From a checkpoint of a small mixture-of-experts model trained on Wikipedia.
Size: width 768, vocabulary 16384, 239M parameters.
Experts: 8 experts in each of 8 layers, 448 SwiGLU neurons an expert, 1 pick a token, a sigmoid router.
Training: a variant of Muon for the experts, 5087 steps.
Below are experts of layer 4 (counted from 0) of a mixture-of-experts language model. Rows are named router (the router's row for the expert), gate (a neuron's input weights, with its number), up (a neuron's input weights, with its number) and show model dimensions 256-383. Each number is 128 + 32 x the weight over its row's rms, rounded and kept within 0 to 255. Numbers have three digits each.
After each expert's rows: "mostly gets" lists some tokens that are sent to it at least half of the time. This comes from a sample of Wikipedia text that the model never trained on.

# expert 1
router:119139117079099089085130157200106129091202107093095150131117153097133135141113130093104134095143098113139128137113114134119110144117120152082192125112140096130103139097035157095150159097120131111129106196098116141146121122147152090110117100113110115159138132140162143149117164162102117090104150101131175146146122125129161171185059128067159114153157142084100196124134049138161097094111
gate8:186129112142135121105107160126126096113137116094190066118098134121136126090089172113128168125096091155163118099144105112095171041168140064121097126102177121128166149128142119143131128112123142114175102105111081117120125084160128153136068082154087122084142068121128159134118152132117102149138109141157118137127141149108098132116106139131112144121077177061105124040145154107121140088178
up8:081116185140116182077136137124146143175170152105161255110158122129094116175131072145144160058156149116152168129114112100123148159127126084159084144140138123185105114179160151131112097081103145110132142160154091129121142137139108170138121077102191179132108135144116082116094142110142097122112095135206145121117178103110193128083113112133175118140169130132174141218141121156159157167125
gate9:161187131154137140137160114122106109142118171102080099133139157092210108150115116081122182174138128153100098164104154187068096075109145153101149170080098199111173152108135119114133082110170024133140109143180186056204138112098086173149119102115127106108182100126118132210093074129114153113112110107079146111095136085143145095117102137105096188114170133120209179117133131154118136119150
up9:157122173069100178141034188182113141113123103176142123128094181133061091121128161124098135077126129136150103097153105131146120149142115148105188175117083102124182092152084170209092163185099167161107123168119125142122168146131119110122111133120132146191103124103105124112111128135103094186109145119147130086110165147136123166111149158110162124093135150159135082183168103160155143140085
mostly gets: ").", "However", "however", "\".", ".\"", "www"

# expert 5
router:154143160111119156098145114091119110071190078115115100066134161103124092079140205108167164195105138155114163121144166136101159167063084162125115180146151149125092082170164133145076158144157083107124140131132154151148091141130158172096146149149121165104152085141098152108143155141150117180156127152110100109123122141164142137176144078114161128147101156080095084173167161166153077163153
gate0:130148131105108165097139182151058119173177152122141099171162138139148107170130135105156124140083093125101083117143160154123225130179115142117132173101085161089156093061085146189118125099138116139166093176142172080149122119176117167157105053158127130139077103157060138101135115116095162088147106088107105064091131130135125132139084114130097097057116106129145138141155095192118104146155
up0:140127163135116208131097119177135161118177137119137158119067108107155078132161122173083089093160083155182104125133123074068088116120108091154158131159172118115139175174143150155108135126157150108159107104102131173134118149127157119122106147118143148133187140137141137161147160172139117207072142183144136139163188142141144140132173169124144174168153087127048090118117134086117154128137
gate1:182150156065115110094200146212149171196097122062111133147156063152184148128110147119119160099124110063116116171079165131190138146202103155108108084144131133099101194118109108164104065181169137100133107089113153159116176166093157108197109139216081099178110157155161111155165093107134197128101051167182204131041120121105074169113106108130092160093126145153162121174170084143112151136127
up1:147080103097106139140183082142073151181119115138089177114150160127166155109147103159116162115102131121122175140130153153027098134134150110127161082118181082121117118112114078167151069143138101149073126119104136094093142107107175110129118098150078118169156145140145084145113151144099105168071056091095229102026117167141098199126132110116160121119131148062111091111080163109182111161054
mostly gets: "last ", "same ", "national ", "public ", "next ", "political "

# expert 6
router:167173118113124066207143093140152081174143185182169102099106113116121175081071207171127116116127095096169175092075119163107062109133111119162195158134150094156152086102181151180170127179160130122143130092111151180158116153129172149175064151129123153167084102132119146114140102097093121178161158084101139166114160159157125145144189101164173172107139196149172107168132164148088161165088
gate0:053111108134177105073127102151122141129136114120161162068171116110091079140129124142168106174139140176181165112136072128142145216119117199151110132142148052186139133117157144165125134138157166134124113147137155149136141143145136129142168124109182138120114103046145139105151132123130211128140097089089091084151172098142150146154172137098078110134140185121122157132105106158094120178110
up0:145141205114100157102103167191082188134185126111109098150111175113106095161113143129123143107125107107147191102219155106127145131122096108110107155179106203104133214122111124184083075113142125122095164125151113182129117072184107121081083095135176129178124109136144141162161160116145130101156089197139145152088157142138133070148146152135115134134166093121078177108156143112106100089068
gate1:113118145136113187116118150118086123138102035218140174108182136185121136112132117064134176181093113114143158131109118088083067093147121150137122166130141164148142141112087127114100139133154108115160141173177121135139106162121126166122165128159119112136126179125091165118137154214141128086136118105127203160104144076184094109151117092096151171118119167144157111087146052158150112157132
up1:141115151135103124176196139184124103081126170132098117155110089101132098150163118191164103085114176125143133125116179197134106183059170129070146111105143109132155189127132110149078104109145182127125070113132169140199138157111107112133113143121157184162157124188095083148134204113163187073092130104121138095101177109109080104140142140112098157153110093132139077156111177105084165161022
mostly gets: "New ", "due ", "trans", "dis", "century", "comm"

# expert 7
router:079104122159157137035137153049126152119125123144177075138079110113094139130157124153117167101137081169148099166130127110116090124160098107131148110103140132171085128153156091121119161140100159137160133092182138140098090127118119096108102172130169162107102138117039174141117104126150105164135136127103187150129161080071124148071156162069132096125178110089162085183109169123092093091123
gate0:154150165096145112173141113135194188169156129109126167112154123138113139116132127153146156135045132140095160144128179095082091149119102158126128119115135097122096144099150171105158167093131114151126107132093123104152155141112167117109136156164085093128135148162134097146135138124096105104111162181138056113107116154113138134150104094123144137114081118133087160148173171182117125175144
up0:098109122105162147135149166109101086180116116160118133118109151071219114107106106118098148136110139157081152090150122092122113084148148057115062137111110129138139159194131161161088128144158159172130163126112171167151150184127124099146137108075143131206075142136080093085184146141216154124089143124131149116142137127166102134126138102150153089155157174155135165185147155110126130121115
gate1:159081178089111117146167128077135161079124115142130056069088090161077135127160124084107124142107136168159124148148096152155184119163152153121171154140143150140135102083105117108137017187109116158124147138192111151087170135135174142142105107114095115127147157107147127088146128175129074178137131183087142157193095104136173125168066103128095120097154134099138188104161115126092143147144
up1:106122170192136156143122135134138118138117153167118155136158116098115102145141162131120111103169141145132125142077124113160092124093136207096153174142139095081133124144157119109087144093117117088175117089097122078146139168202155139112143126125127106166107112098135101129170158151111106145152071112093105123147116119124202131135150123141087136114100111116145133133100112130143110123163
mostly gets: "September ", "February ", "July ", "October ", "April ", "December "

# expert 2
router:139072172138172153169106134086093127147117119175187161124145164112109146120157153170064173158133163150141149181179129109088160183112149100144181125153151159112139129126131120141152100116087156134169152059189105160122093113174097159140119125150102183113147123147076155093115108117150181181181183126089125170115136113142083092123107154054124208072094153143120147174100189128101125161143
gate0:088137102120137161132075121135102153198159124091129173162153153132145088127152081106140119102102135158087100110176062105086145154114129108140192080113134103133157105218099134187123145106159186111150104140137115075102087151106164199110093144188136083192128143123109136084128152106116089104142153131167137108160107124134092087154125173134057158142057168100099138126098103105110123079046
up0:142111097118113127124127212110040119148125106113128123157165135100128112183180170106107145146119162172141171162124085196127102161117082069136157139120085157152159128086129163137135117135096154128104133159066137168130149114159133098115046151132087169149083135089116143150109176145151038104119173090151134150148150128152122068113104162134102149170025147165080104085135164080110097117082
gate1:098097144142145063116163161160134194188143117129151095136089138203143160123177170115105113072116118142145129103135115180108104111105127087152122118146134109146237170148094164120155122140086172170111180094100078074101122102101099121113112127129182114131209159115202170103105185091087105138168137116138119125131132197085115093142131135121132130159137155128127135118146149111135147123095
up1:141118157159147079118109152132155119164189156070121120127092107132149174109181146135093089179182155109119132109148146126084132118147106168179145149166122138155161129073136162137135122153154144168164169128101109124175128102159171088066132233097120119062144099108168198120144089133115125118153092137120159094179141157138139138131096128149121141142145118126105104191163095107144102160116
mostly gets: "also", "|---|---|---|---|---|", "Player ", "See ", "Species", "can "

# expert 3
router:148141131128117113194124142146118128146154145146128123116134156138106093113044156139141131079125145060115147126115115128136043124130111144136116139169132050133249143116142134132120130136145177111167126117142117221147130137116105110230056142137136055108137071130162138127118080118135128130117102126130026139131137120161147125114186134141110182135133145144170117142136166106123122208104
gate0:158202100143133098087137147157161162122123179086183191112141147170171111159109089155086100127155113176121175137064140123132123166132077158183076197094159178133172124179136132139115123144085131087094157148144123096118118169167111140110105163117122209129135066089153183156173157126133108095209157170149096162128186077130137166136103148156104107169120109096149106153156103160160146174087
up0:137079146142145184083147160128107139104132155080127107124072144113169105036106183110135143190087116129117210120137053176145131095160171097113143148091159159091125143147153105138115125086094161101156130134165140111147133079136172137113148136139179090142167173157120128074110070124160137179098103196135104198125049137122116067181113104121085134114168111131125105151067088125126143107171
gate1:136151166094085100163183097104159137181189143103113146132130132153190088109133158178112142162167105165162149107139156133119121067135171117214113154068149131126136124143110055115129147131129056115166145053164108075093155134145163081125130111113123169136155134093161092165111174132125149124106103100142184148093118132140098103132166036165108129119161122181136135164098077142123153058094
up1:163143112149138165160079121118138107132115140091127093098168108135124137103099164183160072131130073184191168158092146101197117105152113173079127092106147117129165113176100097142100184101094107087176136079107174159163158142104150104113095129121160127133144119132133095144135168099131154127098157122108097105138151123145107102134118149124095102146138131097091106120100057151141167170121
mostly gets: "tick", "Gen", "Str", "Dec", "100", "Dur"

# expert 0
router:128117080144125151113178133125172162096069054076044168145160117115197123135139057070146105156124128165124115103157145125139157094175190123120075145124152157131122134160105149122148112062133086172116104164102136104134167131122120135099188113116103131090142139129095066141127120108123120094095121135119174122078109155088119176125091040155119075127135091136131199105115104124149153099133
gate8:087128093151146167128118161112162142173152119091132142127085202093128116148070161166083113113115080129120175096085150150139135049199066044169067133159090124106114069091218106142156151170145166157152182161155136121173181159089120105139122118116138120113173104127144140177095104140126132176106117133053054116187147125156166128158126139124129116170171114079084158040126103123129173066122
up8:151147122129120118106066152121110167122089120164134125129105117100088138133129118135155149141160154093066142118156122103106103184130150173090151166059150162220093117131128155115087126125137057162142102132090099130118096076165117158117142132153118068093093098117121105120197116114107154065165129091177097144041142180181157154112109085166134228124086156146162114150155125140059110159142
gate9:165126140092126139116114140115088139111060123087168142139154097147106116103134153114031134147085126079161079137110096144140092097173138148151092094108140149091157179144089101172096103137086136135137133090125128092129128106128127130118131182084101124057156168110137148156132111097088161182110115124151176153102147102158145192172109175088156171122147087157112136092045099136196170133122
up9:123152151101178149115180116153125117174159129062134117124106060127084090115130107114155122103158145128223104140153118099076142216078101149171151090039068103103142156073145084110129169105113178120097101128156180210110129155096129162124141057129169169101188139117144163188111123075106111154101101095140140140176112138127073135127140110126181068073154129089163125168097114153088070104176
mostly gets: "\n\n", "\". ", ".\" ", "); ", "\n ", "\n"

# expert 4
router:079092074103097124038146104065143119164070083150188124158082090165112152102102128125136143143124131136147129115142101121153193143098092118101168051126138163139095135102207098173140122111094155123096154156159099119156086135130127130152198175114164143127146146168095098079101123138146090104099141132084158075158097162112105113076108181163166071124153092167103119128093097141106174152149
gate8:149114167107134158119151178120114116136097095123090123095146129139189096182103109056153123095133129110101116115164123174181046111111155109136150134138090159105142090137097158168119154074163106116114119145125192128171154130152083145116128131093151158137166163083175173106128189090083146075074126119134084151150116094145107178048060084161111150125085109088098042100159098126148171110133
up8:099060123065109194154105142090130137063062141140115174084179073108161103104141105023118141124204129101154110141140128102167145147130116094107102152145157122085131098125126171141099129183126138171115072137145133124188133135134112154091132134077114146110102128111096097122130179104127109119090148144097161134115136126123111112100190077167117151113123058144142174150138116155146084126119
gate9:085095163125131084120132110094118129104120181108170159107142143078089157167106136086093114077109128129182185095150120090121114096118100119152047178128110119156090136133181105050135198141149175115147160122165174133171131116177092081157127180158130133202138092135174178110151118121141049158098128156173135176130102127114105061165152089124146128137138085106151207153093109148085098150123
up9:117114162147106114108071141091161118101096125148143106108168093095149190163084124137083164072144103145206156121160148121125138128152102124117068154138116119200081076100147117030100145143151164115130136079162186160172078158131102121157139172180147114150117089082167146156158153134109071154125139152120088174114116109136113092119155117147182204118137059072125170185098091105102068133145
mostly gets: "different ", "Republican ", "Her ", "various ", "La ", "Some "